From a checkpoint of a small mixture-of-experts model trained on Wikipedia.
Training: a variant of Muon for the experts, 1432M tokens, 10926 steps.
Below are experts of layer 4 (counted from 0) of a mixture-of-experts language model. Rows are named router (the router's row for the expert), gate (a neuron's input weights, with its number), up (a neuron's input weights, with its number) and show model dimensions 0-255. Each number is 500 + 50 x the weight over its row's rms, rounded and kept within 0 to 999. Numbers have three digits each.
Before each expert's rows: a language model's description of what the expert responds to. This comes from a sample of Wikipedia text that the model never trained on.

# expert 61
It responds to: Parentheses and time conjunctions
router:541420515496550512569517442505490502506539512585537461510496554522527447461511472556405535523561491548455499468475490567433458586573551483507442442436550606423609535472483435561503550453577531522554578422538615553510491464461483406475553497420423595398587481526486547432456449595504517566534471424579478480538468449518526482379590533588574554589495506470545597577474502462475390373525539521449575491541452491465442572522561456500504448497585485449463511562478488468514544473497493472454516575490547513516462548508492505587484575575601415498432534499522533542453468584488503437415526540502473456454431536470478463448476475502484490516450507539510503462533485505552494540523466481497397543496497505612543401489401562388454482545528464495542521509471441470526554498472491
gate0:449542568528531515580422491504457517540487510503554491552547503481523563559579520541551545498381430525558506516480463426548453468538457546478403509567595583494509479523534496579478465539521539441452484459490443439463540482483509527472528529477476480640520489572520547461427538520472492538481491512497503471479500557492454514504488496571552514564515456615494462490528509443506481462497432461478584512539483553505561610492469520591517501520351498574595463468468502481455472497461560412567567551476629450557374361583449417485402524453497513407519514446572529468436516563402454499568498515463484445575480558437434452597511428450513503485488595422510397558470445551478462502480487536509563490601486465522448538484393512510566501507487553490485555479570521541388484445535508
up0:529519417536371477325482496508485559512520508549489460547482476507488503458503502508478462454489547535413541457469466417540462498569439515534522550441544442516518485500456568395563515457391552462499498548481506570399509538524374519520505492504478570467451526458413456526538513521569488456470453539508510476458509496476614502497492541472497431492469561497474494513570450614573562602563503587481441482493537494562470468536501396516480483501552484507506429401479581549530529562509460520490431401477501574449508620431549528404594453489441484555508517558418503495570471468574531553535605552555544427392559423449472523401499514558478513394558510453513523507427483537445515459554496509445428534510518551451572489431527447419471550496615496501545481516507486466429553512430523

# expert 9
It responds to: Place-name initial pieces
router:505416476510475453579525562481603562538462491535508451504580545465527449585544581465429556569567447546509482471497414542550458541436483581463425422588464520527513539477446490561442498489416456482497468438472436467572494539443459529500556487412545409518430471448455482472486461472561422511486513420488416486477534571494501484520525546495489427531511433529503454587585473457508421553518394413454426485466514480415551570511402540467565491449512536543423393474394454500538450507525496458485496607468509516443557536444548454474537497489504468519564486529567539543557426429577551564502466453530504502428570564513584532548467538476496550476471600461527433466499570561580358447443547620495549423508531487509593513453587523461542537517575544502468493562455483486501521514448491
gate0:561501502549512443429509517492520508486520558497511480541477517554449469458462531500545519494419662492530566582556549428591614529423496542471578497458567590431509444470499486384518473516480594530445424537558548532502531555476487365502494530590513526464490560507567384483471499551543545552420432534525527449509501526507573523463498422417434475481449561492567520483486560496492527422591546480529500495513522433436478439510537553582472453540475446411387508518451504539412521570523486624540503531510491503490418461605507613531449514550486482464476495479471549466519508469445347467548493452500469530588472497542512515458545445488465539462573470565536533496405476445491558477507462465444569577413481493512458512528524519450500470426472405502549518480652558448485509453522491
up0:448439511523475490529491464414462568474549487468504535490514439516502561513532532494492406610542503487511436448531540492590557422484479600389517469523452484480525489460547509596532483480487531467539446473485514513507452493515549520485580462530529461551523492490440518487481470542620461424542526520443540507503448508429482479462473496519447493524550499612566480507570437563479450596517438536532536468547510497530463558519542410587465489481438479538498444420394621588477447473465472511450452524472506547505438601497639404511532435531631505555569482560579484507444433563498512680590497460529453460468497543564416507467506488498496469476437549483468420538551554525535473529534584511450459441544575526506663426480554518462457457568532511514501468481357444521530468530495490

# expert 8
It responds to: Coordinating conjunctions
router:514436467458418408569551561519508525471463388554523567477496516446500452561547462511452534491558472456530597459480538486395472526480499496510536549463506413541586389478447512477470499476513597531416461544534459477508530553534488496448462542480587414518456496444497523533490449518541556475541519492570568491534576542479439461380515485436580518513448426417577579424476591417608477491550551428544492455446539417562423592497585513410553456570547508453537563501509426429522446467537481404537475503456443459515476474488521506474534463513489586499541558498469548535454548401489480585474399436555491437490540494430466458471513481540495487522477529459442448585545468599440557514557455458539426455526526525402557422448390562511499513459480461453437516454490456424537574471514502
gate0:540458460578560522538571456527575439510522542526537529385476500549477534351445568431496479437530438467472482448598466540484468556477564397576512474545523567456532473482535431491563498499582449504536539492497567538543473530433547579484594527492552501432486493496457516452557487425564514449543515476465546498481495475554570516439517465473504502487552470477405436499482481484467531462486441541457480510543506504367522351502483513537528442563563464464550542399584457448558623499527514514456541576467416509553579602378490565566580574469452448541458487493516545592578509434511508551517429522509479506502456405523552508563500562566533577453514511528485432543465576616567445480521503466491571448493401489539557531510463446486453511566526457431501577486467566443550511488477472
up0:460537506460489530554487389466470441421498516407456531536521511558547467434484454510484447545508568509520533541425497521529490509538480491513480508533533543464521468526459475447503515496547482524425462425558507478580506475547616567397428473539404530559592466439511541518495512592514538582490455426541491576507505497486439596487465468507462487530485418525477456613494587506577535440539523455541477612460554507486473597502495511459493456516438522524492489542463437470524429517440388556500568450536553493444570445614465447429496556412549516490518394468623480430428578568454486467577519527559394493520405493467446470454450457475518503574428517553388485468471449475505575432574494497445446494555536465557504490574587495385489524495553516553458435623582512518461560507512491

# expert 13
It responds to: Education and career prepositions
router:530523425523419474404542525459387520621509476483589564533519413527416476529496514498420547447473458578437533508548588449465477523547434474378511411515483444522545543556438444518400491466589522544475551513541477476493508538514403417499495452478519508501473496480517528501525399496428496552376452484496480478439460588531490420500592570510546595430412552545504561496563448499423496536509478510476472412465461543551511468583587461513468461465533595499592516540477522455459542430500503504477499539493509498622493452492400481544439548526408461576499540431533522529484464475524574401431543488496464526500492501441515520429528426593576491594473413497485472533525505502492450529490500481596522576521555490562413614497523504529516474428541485535458534468505548464560433412560496
gate1:482376396452509603464497459435493469569517592482537507484553442633476488438540497379490442482457532412449544555496564483504475567467423531376491476478557586563574495488484582425447471481566544449423472521515495540489525567479534498448537477585490514567499483552507507467470513544450488560517527496512538555490471541615583552469536587518546510497466515604514518477534470487510430528522509498451474496485353582474530487553499576558491485431514428458448525498506554443461486496414492446574533542431469566502541455483549457485546528511484494505432486530470456573432487486490548549472428483478534432497441424527477515385471491543542536532486474486573515612430430459534511459491503493601393495513524544435524404582499521471561478461504508569497391482445546462535364393496453
up1:589532583477501517435503504527510382519433437517467554486464529476555525520496457540513489556516536543533469489518507528451534451497391585545440345536449507388506495465581499513489526499494403521541527504463524610436565500439575504575495475462474487520546591509537550426404574527516467482583506507479636616494585447468473563581494483431528451555558438512479507461546411497539585491515525480536423518562600483541558543455542568420574499545522439597491480431487473536510551497506553487443439468518537528538487455476455509463492469451489415476581571445481593545510489413466421544521506465581587548476519502406478514473500553531552529546486508518497398429473517489451506466532433512460408460658505463622499535517526518442483534509480559416538486463450482496547529544503508

# expert 12
It responds to: Compounding and with-phrases
router:466601542498553551485516570534612424480465366524546466522520424494439377543524505484459508448491469424440488512440429516467496554453471549558465493540524420488531556400496469445480558483527458517431407410448487416454519564488478485471534511502565477488504430501475497469539489425392507461514497451541530510553476433524519485469549515531436416539479528475489443496467452396420473469519500469568528499491586425411533556492535452509550528564508544480462561533460522404508481505454500482558502493515443393518489580534547474495575417410495548504513477448548510351460503547509553494555464419529392445495406497501422413541441564406547523426514600502531519454534454496433535442431547464505446521477423455463608485458570563428471408469504502523472442406490542486458535428549466
gate0:493609546519482442553411406479449523462474466424501504559403471503405530487500559548513524530482448460524510518484456495606573530502523473539496554487505494591500508575477591471556439487495512570462561526553517465413498421503487559565478453469429535466482520524440421623590487524555483499569493536468587533534504465549556499519510489511527364469444502506560550399480537526492482524477567552474451446470413516525498472502564475459505454552413547551533486463475588471487556562486520472405483510493599464544531523611547515529491481385463444443629432511512487491568451442491522492625475505484469580450472506463500427561531564471504391487482458473654458628523505471497463500496419600467476527492398401543503519572404533476560507449521458511540544538501539509495473496557535
up0:517496536429446523436595574507524506499466480488491586449512457372528471574453442579515503465571539490466424521532475551507510438449529615569439519399546537495415522525467546534408615515479465580469447535483435470442463525527488383403484504531530494455465565503452445431475501505524516535589405575450512457437559476528472416570525496561471465412581486465507543469535527444507498497496562503500470520483468464500537558567472510475498562468465521463422526412494551544526478510515446410483537467504453459384597378531583401522516530518472410492575487518494463496454481420415469419466498397435459491491616530498539371538512453566569512524503535430520438511542445520533573481498531513529527478565543511481485526469493518549481468487604457497562611577486527448443458448556528

# expert 18
It responds to: Mid-word name pieces
router:536588552501535541475452516386548450514489431543537532508472505477475438455560433514552439409518445557510534491400500438521567541429526494429389531599474465501472617423515499574532506467495483456515446403404462517486451520552497491386514513494564496469537521508458455462474542473475412481552542527567411558506474478446541538501517512543468450510473588558562479502448454461424485563530366408433565542558546448488522539552450492535539569416504518514429470530472499462497561569461515435560489504455515464528530544406467475484534438479577563469512473530478559482610557517473545561521489475500473487514512577460520436475601472466543576490429504525598421494439496487492480513447567629549381542461451570500638524499546502504525525447486483598587418513476590438474489514497543
gate2:481444596508554558537447413447493543532466468434546559509475469459493418511529459425503472446418418616462518620603517543483472422521503489502432501514449388498554485509509639491530502560460396490422477508496481486449537565554588485528590386535513542449556551589534549407525589495490493495473425413551462514562498434560524526479527491535493554539486517527536469473452472499517502483476486515473518599550443515470450516498501548510491463389509516487462399448539510477450490546505596549458429423525454500549453529493478481601492481563461522534463481440517509461487524591477567455528598488474425494537583479528425440452458471498501433403517535556548372510583534476446505516512522482578457482506470458611582460484476362483469475479505518579458525569519468568467459539578445
up2:499526534500540500523501506455455492452407424467555543531495464421459462489573514436474529504530440528522427473411469438514638513513596488481488521512518488521489426511501470448482444516592524389473540580570520448464482463526524407453459465540453524422635508537521571500472524525533526412453465554439395469507426457487464566519466415538599489476437583464519515523547475477485560612498530473450621553450504531547439509525412440618560466522514488528552471428554431423479515537450561513452510445486432469508472547435498528613567556526468537456500507402533557528439458545497523457540524426432556577533558448476551463363418477497420504564507533492442426527502559491453401538497558544568439498484526534530535541525543447474511488438481589519456446616566464488507528506542488

# expert 0
It responds to: Sports result prepositions
router:529458557497566593428522471399467466551509547537561492520431542479468526430471551501458546528504438502426610464514470571448513551543494444523458487539604513514559516458550422442443479439503492536472534513573510469513460529618476541461559476443467479526560521497548543585434459487496552540574542529486473565535527478545502412493510534445586489488570502498408449478436528571417494421517578542424487502575487536555548522528519498517498494552524563556475490555494441420440560436455588559404470592567514495467546523499380544535525430515467484587401540552395436599580457517506473528479475647483506490492533539527556474442534444600506530416507500428565530578498606530490552532479459492588478422570516500627521456430532504498438534452491472552502485519572534441503537458499443
gate0:473531539439445502511434466459527538504568493598400572478491464513474524452485505557530476389445560451566415567447417472477486537509540536436452507454473447577497526471522472483427565503566479453535462543475479497436487540531375498577501506426460511611430398472622481546403420565536511401582421482470546466481523572567467411459519436444440518494522454485569536501554555496545485576499438539498453489471449500598488467510435463553479502526472553505430542482483480473499536479504545445551540562568496511523495480535510463586486467525517416469509525459487439459555459410543499379461569445481498520534512415516454599510518629465495524493437415438516422488491433484486482463549417465538512485623573430565486526576486488464432548510492587437608441495459532507430440475546521
up0:540526442471468558507568419398495455426461469480423536537415424534394568548434503562516576466539515530527460463579522465415430471545516505419509569542480533512536475546524495444491465378529450535509456448502515553541583544533488546491520538497572543501468551497412459496407543523533455400427444509501542552476533488489581537446436474518479523553533465532463558500404594553448424500489535524578535434559538485551477461445606516511519490533487571475662535497459533569485478421499527550498440458506489476526382507510596564490603523564518385482492444594519467546461513477555514564495512482478410503509435601506532481408540561477515396525520438568472434492503532535584494501451465482522538623472461549488461495509510451553445494543459500453413497464450505477508561397557562

# expert 46
It responds to: Mid-word fragments
router:440487529571543558402528398521509430475485511433473553497541590549500410474419541467467479536502587482514580539440450435564487537537536574508434424465492481529402535484461575462471488535481528406505458513474485465468510574520506545493606483573571522584599456501536580456546444562527466483462552508420558552433423526539448536448579598543587492476545530491500452420456427437516479534508477482550432526526533553498526602487539481490506537522496534409497497472585489572454461504558480560523489560482521524521553463440545430471527470537594536424430537552540457386488526532530517478559441557413422521504479542541570461435474570427537510576485618513533469375467563537535572504550571469484506592528526523476410486406501466517472517536389446527453428576501541465546476484515524
gate1:533482503531472573465460474467527483443509457555475547608483637505541443463447549494412449460447517509476532558464576479531498520499486445428398533475571603447436461513466513657520530511540518519442497476489394511439489534559520473492498571518455510485522518517471546584454587495527519468570478458425489487503489407500494485475437551478420513506510558521555526459471539501514458466491542530529534458443400504432487529519550538558455493544551496518385480496550579448416540481500502534475414497419440417547616414514518423536513574534499477586491520448403479405481489685422526541457489526450452427512506540548548526464561506542590472425585562562551425488534472492584542505545536544532482536539476464490539499450459525583497517500522443568412566479452522375470416508521441
up1:461479556479438502468533492545547532522555476585436585521576599545451485499475626461387461403480530612495534549551468489385474501499474454442404520552476533493507566478510541562507528480611509578485464462460539491516543588530493550542492539447501437528564529528522597458405434523543438487497504447477476466538413468478477436551375467478508508458503537538550567478472488550453394490505491525521520493574541421464546539548511478537443536509472506520424512495429458500440475486466477527488438594539414515482558530461575428523531550467602511509496535494486434566533512454417538527464547513492457471508521574562529457542521479529685522507564544463541476486586478455477493552565525605504539570567596557444580476472451537621480558516445497536450543423571536500533407521566533

# expert 40
It responds to: Hyphens, dashes, conjunctions
router:492472466431445546473578531577477495466470514479485487582501503495550445542540607528468557507560538520588449492480485454435495453511543425442570590483584382558569554531484580389561599579598566483541494505500517547589547472570483502496532481632542439466600425447457385486459447490452454479567442490481566478511481509410474503478483457436480540453442439451532519456512412449602543499540520477526512489535445420477474512549468591505522542455551512464466552453477403506565486457443448504467527440552503505489423565511516448448458517393531518421459508464548455471503579464534539449573437560528522425494473475543488524528494540488483372411389473514466525502492540512522458504569538446483456526566471551395477488407492393495469445430482504534473557516483449469540561454555567
gate0:532462559544565526443502487502517445488552508465512522504543531433447420594469433513502472463535542577396582486515449474390413505430491421502541475470529618540526523574565531520503502561450441490520621584554515448527628553532521432512548465531448521489460452577429495401446515569428479537425404486563499528595538537562467495468537552472446503465497427505485515454524524477441520473427452520525468516506476634444529564512569503609524442472463517544456485510511449497535499510494518526463435480576458454570509484531554517428556553534531488496561545510548497512533478393477495574419429508558495451550526437484569484521558429530486463515517510393458539492495496502517482518467589584477523382377571451485443467473519520565412469519387499568434457521519503443576465607433458
up0:430622495516457636522413485445435420460431540461512556547601567393541435462398527461473482371470547497447559505503585473413443564479474493523463569472506515498462412500535442434518495558580491423481490534520474498452555594549562431505527490544488616570481483509492485495443434475515427447454480544457535492455514529508544582485520561452525527558502421445554506542471435463448557452542465469549473550510493496466448538484508502433488448600458453511419446478529427385542493466560571440580492503511512503611449495490508582472465521518464510485407457522558457448550474466500520591525401450518471510521588479519411564559568481517482470518508462572529406445451513533445479559517493502430551541484506593542461495452388444500434548591423533510521480482514520549583504485492450

# expert 45
It responds to: Attributive adjectives
router:537563557525555465429494564551513441547438497452454398461531495542506490580550554489508445627511506466477470489387504502539413490475575597482593587492566382567411447520432582496552536469451486530473512551427461449503532519407422497538507485479605523474402472452474425504508422448502571524481428554484553556513484447431447504481535556559510569567476528448527471401490463456525511536435525487510530532494596562455528560572576494418535476505529552482418507467457627512521476529522416518461386506562525552429599515624527487513540533455438534421534533446519431435517473501514510472560527442523438494515431497553532438585434542426448550490535571485448566458542513487456552472453519502570478540573403528525529486538466555479533454531535485508516420544490430539504473557538467
gate1:518539485560458504511500421522428423453472503586478514448557466522507489500487477467433503520411562532506481513445498436501382493490583489493479555513523490525487543558584495361525527577552521498452499452566508509411546539543510523530572563494487510564528449543570504481511461511476526500470470586516545536400605506566437484469519542549496522517534429474506361496528500557494554519473363583495495519477421566529511495557430495526439487472409477620537587505550497429513585512533507471555494392546433471573555474525536572539539427532448567455506498458486491442553460484606515453513589459451450562543487426558582487476494510468501439428499461564533428515390345491468482549533420562489556585481489423460436422490458513447517554439475463576441550534492480412412445489492492
up1:477449413543501541488484543438503478501408623489449497495529398604517623527546577514511443504541506559567533467482457467565359607460522516498518574529491435541526548415486470507461504532407545525522445365527453480502468468536562507511570492438498516591535387483405520462489557506492452475507530496606463532520529487434458533524540567501437507589520452417529532515450531407461520510534451423567499537527545454543539512523425529563512476521423458552484492565478494448510551485506456534488512470526436441523494519464594509550463488545549567487509597412586461541538521499469508498513542537411420443514476531450509443546428442458454554448593444541453511477446457352443558496470480489511528472496483479478532481437494541520532585527616453633479440516512546457481531377536481

# expert 36
It responds to: Commas after names
router:439549501518560466436558538522550598493566411504447587497468516521502440547517501545496558544512528552483396512549551487545465422508481427589505482520473442471529463536551531510520475499575563390562456495514474491531501510478489468558505480479451554473529534460494597493469394419521514563543524524530518408413473418460535491448508416482522536517460495482575534564452576505466464450503487521603462478565418447453363388481577552555516539566560562426567568465557491553491555477477569497551521543439466567554427591429470564491489514537553492504501586532551512568501500533562533548439565533523441602501508429482493437451404519591562588558522535455451457538457489501489442490543399451563556550463531611580458496464458415479411456531554455431557550447469554481548490469459483
gate0:507503483496489537484503558480531551438514552414442565557555528518512474535539488525478553492481458504543450512495466474438501489520436585522445514417536457527454628458457543540507504459445439474497490544487426534475471533555467454454435548447493414510528445482427510460557499395454535440396552492530584452475489477481420523546551515521517567461499476583439488517520537580510578546323541600527493423525519499453473478415494506528437481515445437588567474472453478527372558520511607587477520536477537574483433555423483532535494540442430499497483494447510468458566429523552561424498553466487531391492532463463543615537486590497430436489469484523488479542486467439552542360479544537490493520404489429512435479515480448475550590466426548406539593498465436549545486486592385
up0:462619458488534447486554444477494502437522507565462556410545601454559439500499452554462525457575423514464523492529529459457539406568509517511395522429494582512419516425497435457477508501571481562386468580576453367557527516513475456542458576471468433473529438516515543443505490406454607603401486488481607468450477457551531545562530474549541545527494446493501496485411551561548546522510490551477473441547472534548443562513513478572463421502493527505554501371492473537395543467432581630505533531507520499521421475389546532515560561518491534419479539474440460429609520471466552417557535554487476527475571483446477509542451517485419467557527502548531499499474573501517521463490524463465496456398448533507491610567497450498525477480478505404542462526483516525562539502564431

# expert 52
It responds to: Adjectives and participles
router:561568604565596538557472375514535421493447508459441478592521536527474554525464519507512510556487554390503468490495470546382415501629506513436529540567532485496397493544522510544568527520445491533416449490474434492486490469492563500495471490508423469524491503496431558463506440488575547411470460441479563499530425502458497446437471473480410478509514552521449490476426548484502516473492533526607474426496418552457452507503515560552457603594435494453387511470546504536480488531514477566577507437489561513470466608422549494522550480420545574500512469479530413520540414495522467423497544406482493446497517475425408538518447499478491487453454495512471587492417517483584585453490496560467495533567475432615441468438476506539561449526426425417544535481417475535561536504474359
gate0:582470521475517444563426424539510492484462524564537472529544588479466459486499570441559416472410481526357495442475583540478434520463530444451492528543549472504458471448565531432434434515517459515575455547528487551473526467567557446459508554498525511524487630544486522454521426601517543522510379549375526539468537429550497416506623502457477539458558491446498455464498516534477428553443447509513468554491460531419496550503379595515488527457482511556497442513591548461530544546431402551623447469517542457429551512538374528541474432503529508559477481487527480486505423493472518588533523494531429537403468382458513513526463451506444503554580538535504488483443446545580510504526629488481593498624521470499532513457472457557492543529420508520485558488486465544540566540480538
up0:497504489389573469530498507594515565453505480485481448468517441558442512543445494462483529524420479473409508475507477520507488508606495566374549641603541462489471486538534519513428459405503476495568521474590502522442508500507571453395500537538468543525523536505476496415483389505474534579586507452440600533500454429506483554449537451521538464483450480554551545486416518563558412534438512422566482484472508528458475455559462552578545578465467535510536482547417557474515493460466483556485496543555544383520504485463516453492540422544578421580529460433511519497421496393523438491627509544537535461434533462499526524484506590485517498475544446621487395450436535610533489464482513495441584449504461494592553456401503446431527583528524478469536567559547496544526498577494439

# expert 25
It responds to: Adjective suffix pieces
router:548564515519536475442521582570525448496535455450457492497589451459490479510484497478550456537506449509505523502427450496553536480478517485423556535569569415612476519466410523423576520554467542538517497560519484434511575486407461518481463501558578516581443496496510457445504518356600488477464477502551548451551494490447480469432435456505593537441444497350531446389457462478570582546515467586471537497477417487581430482493615459452478602516519562445464415576489514511500489533545498540421416546543482503519461415612528487499428551492552470479513474522528538359403485461487514445587493468501408529489464439536430449555433476495454519455543498629432514515464505474436484579557501412548505496533543458549495500495490438518544399501494462507464505517485541461497559544583558
gate0:536448498562388462443487439374484466456528453536426503444481475544499539536531584472487439460558502484537480560462448500569489492463528437571498496511454470469509546496471509465533481502646464516502490554512521512525485461501499594530450520586507523487512539468562553476381447428470511520547508509492486450451461455507497440482527457547431581440504503479513496489600553599483492569472374443429493425603567437489396447456376577549425462555481491484498552455565526514567488475440508446494463516473458480569515466476477579641450483464536508584477508571477557477517475523495544416483379520427518427517521568497437498517461453501565512447516557532536499505536450401429428604533481540525490490583556411538441536521518463569530507443468507510434463537575533503537407571652526
up0:633510525471553590520599468492474429527478591550437535423539532486429533624476497554475550469589460470533538521471487503443480503563518447473431445454501476491520418608560475451520493500554490514429361493545558552501461513453485452498507470526446501501537526413506456575445521609472556513438458412459487518580534527528416480366444523470525530497453436471437494498412508533556466480491546544493537482458516587528471492536514465492538575484543523487472527542510464453670584505555440499491534530494509537535555545476519505424536454458519450532501424436549459433485508458492531403466501585571608472552436513395474443516440482433431497526459496449490614492518543506506523517529483415529534434519481457492382451500583511609515426528482447513488502436354527508467529493550482

# expert 41
It responds to: Mid-word Latinate fragments
router:456443476488520496413546431510538413510476446397478501513468544488472465505571440477538427541488558502466520496429500444483582513422518462402468496517518511572515483549541458527537454569482464466497480472562526488524415565424481506550504494570458501487449488487505470564535457465431479475446556510510556408505535460435483404518605570539513408549493475471548463425508476589570579610478518426460470558481494514498414539503463443493529601394544568438497507441552509434486523611439516474593510540483562435555592397411470439560429478472498544455402502575462484504571523435484510508503515542501508540470474495501526459577489535517442494529473626537545425454442408546431424524594482495579492516487563524577535453443569539534597526528413436528535511564536487477625488600519519
gate0:529524542535476632520554475516508461541393529445558486498469551459541458441467537387512442536519496490465542552465460533517428449567464461535544443551599480551494518546570443541507489538462454432400472495571459462471475493513478502551576496555393518565484420586511504580538570522534556529474522469494513484552597444497471442469499517473427443535522576530525490434409446470411526517483542483499523574485589543491527536443520531520489484439537406566553560526591495576516508446506585532487481426497544501522447496362512495533512474481497528520468453472472493469450476434658386550550461485389526435488493558444480496467511445557476608500547503526491497407559610543496511501541467474565492450450534500559600552473364483538445512387468487541487530583492516541376540465467512
up0:593476451492585539517551492522489456433428420469540494511483465472460530538392625493493535454444366591496454417565549453537479518504492563544429458408576385498494500505425433492565506446580480483534474425524541495500549548508605500559495492464474524465411449489469499457541523515551509518473535512518550527482626503471540478468516474476529507597578524536550484497455563487505415582476510593595555491532525477553491512536545578532563499481449407535456528474395508453497566508509543446410493473542486533552530573499598572535517473552510561550516503574497410513522501585463463496395541518498470546487497528493533525539521557484475540444528463551493390521418525430544517445423465516516524500505461383550563424489583465536549466466475440616542558559526332504497506454512494

# expert 4
It responds to: Word-initial prefix pieces
router:576526413469484512494441550442471456470417460461550423485459471512474456474407573529553537398514497543550525461424465546482557573469592432504428574537497535527536483514546393435555407526590524553441575540560479429519429502495425505460464519472565554410461548427507416515535462405480520515549485558449430446545508576453497461519508548465564511522502543507441538494542497513394518460413473509403562503471551478496537518461440455483578389556522506602422533541523525482511494462532553419374457493453462459498536422510493467517520477579425432492563508464502541502523465472507462489594455557487454513519581528482543445423521462565471529511609511490615397488522555585502492498507573518574515488482524489450482558491579536483463499431543570533392470543590542485585543571547534
gate1:521540536477428556500467538458437506446488466531496466516456490454469450483459501457465422488438436522494493449418463487571576440532457506400517394568519544529521543548472516507538528549485466434552530566474601484370497480445473421502525475550502453518554522589485495442482502537421410581483477478478527539489416532518496488514567458572513550408473505466475499530432553433423474485424438531401425498489593559560508537605523527487557564452431423479516437507564583543416602456564553612448531489484522471508549458518629421448462407489469473494596468521502541434453515568455521558400571524489444597521542506456433429440486507523480494538500477547516453485564461477485455540523578528402454470530396516489514504489513437536539506461509557572594487384503509449421533527572560
up1:536542535423483498446508448544455510503483533515435522568492571436513506583519428598547480599492393407534431573515529478447461532452523551504547448492497527501580544410513565531411473477532538528513462543517461555529417560489489499437485482507593485585503522490441508524533529547537488364424467508554559479511659523481448450425472473506495477556505510516565467482468493572498537499479498565470454453490409530409547475487557554486485563490507505598408455542508516494512562520481506499628505540547537509461512451544467524536545531472495488468579452465510521639541539436422501538495429445518505364497467445580510544589479484497601440496524456545471466379524469492508493410495529503502525520458490398563435434534501583538423508476446568565525390550506577477501536374440436

# expert 15
It responds to: Organization name words
router:471500492450435392464505527520492556547440457472524447451432467418538465541463537484428554495508451543557489505431573579491551581483553572531479508581480518518531524534515472514478474436488481482515592461491483480475450446415437453524477499461445579446467557542579464486525419400478441453488457553508450448581463449446437463519606548546530431549485583455453541538494551372426525566389410442548520506500574449552419453405447472396550444503537477493537541498582515474506396513587466459457448526528528407393485447548512438521565541520477456484583563495510539463456398447484452414534562491499437557510506495478537479525485513489434479605435492522526543465486560561431413527472561491441529463507531545469568503509520497564495471503548577522497510511548378609542564538584546
gate1:492449536443522499474499455473435456418502529513504461447475443524548532512469435447493543552443494484515453549501540612478523502518589452435472464523432485525493519565517570519598580431584548519457623556508467552541435546588491502472547465581541454431496614536552522488616458549511451522534547596473456491480531504508519422481492475488481433445431532524463463447472550486456519565513455441453383551497470503549478457507434530518475518491463523529551538584430589430584418518457496607433423437406572487405500427475497529584513477559508506515491538544497504481431472525465371532553487587546539452527450542382557506472541526565526501603449572502505525594425513523522547538436463503519603460467447430461426552478482467550524610462440457473495556469529469458587484520483403
up1:522531456476524443578376468528495569570575528515542427446567515537504606414488491529447441541467449508464634520546522466587519524586445501555430541595444556460522457546416527492497446455645549539474553475495426514520470486518534550542493451590535533473427455479505410361406501532574542550546443452550547578440473568499486507467419529449498476488445532431481561442435475494598487406496607493466518558522512543531495529486502529542477536520497471508546563425426507515441501513580560429561543450546534390543479505511482482570496451465554573506506476493541520518466480528522397458513489537484524426592473452479545385523448523471414484472433469551438546453512500483494499485529448413623483497472492599457444440557496545530511482605448512496452467536502440518514498523535557

# expert 50
It responds to: Closing parentheses, commas
router:505510447546505468559510569532556542458479485556494453438483444549476541510473497538477499540544486482565461483577549491432506549558466533584545597522442505431477532487467512441478419436520539461550525472587537420502428522517437527573489487459490530492398505450438474526447478528485460561559488504444397528423570424558606554522493407509522491513523517398574569525455537538438486553546526501462481421460481420480562451466556584595486460544480541528537564394404460457520609492396413547458588444423529491611380477554499546456596499489525521605483438491461438545418540526537473473518521509519465500491443476481488591468520584556556528571536454467559464576453500489576594467530466450505507477458493563445626531479542492515434561486523456427541485594548556464534540505451541
gate0:496450586466562512459492478426449604547478492535505471602409559429410442554556518578451491402445531486470480550487500526550498559489443501445477504540481568495520569567423480433556524562495457536605570438414538553428563457522509571519522500591501566549555479582491488509528522450541599507449504579491536484439504545496440565521532453516529557439501474517454500450453417495483459547479434445551541550606482573507519467582546482542557528489521451498425549511526577482493428521395547476472516561526513554471505552471494490430511415515474553405476520478474455481479584568511473491457514510385474565569483477571462494476548424485455536543513496558598510456524450527556487598526538569544430462516655512576534378445506467406538558501402536577527452511488486540548473496433561
up0:516585464554531508499519488508455476566522533540577491525509511487563492495505468565582434553492417519571497461445499438557498476513474482504441562500520513407495522421514577552450415493423478469496507460596403541450507538504529558476471455540489507482546546546530521563423456495517440476535445438469498517437487499519496372378532471636491568486590512585415495460537542470514568456408483457557441442512506504487508455503448494483544533459463465539521433472557484471441560547474492413594415458425503555486479608478512600483424536445492508471548521659521574469595537518481455521589445527465609497549434401469519552485504553463593557447492496488524508446558493536487509483516424525412542547480411516599456474533498498532574341459394567479514496430496492451508469455514501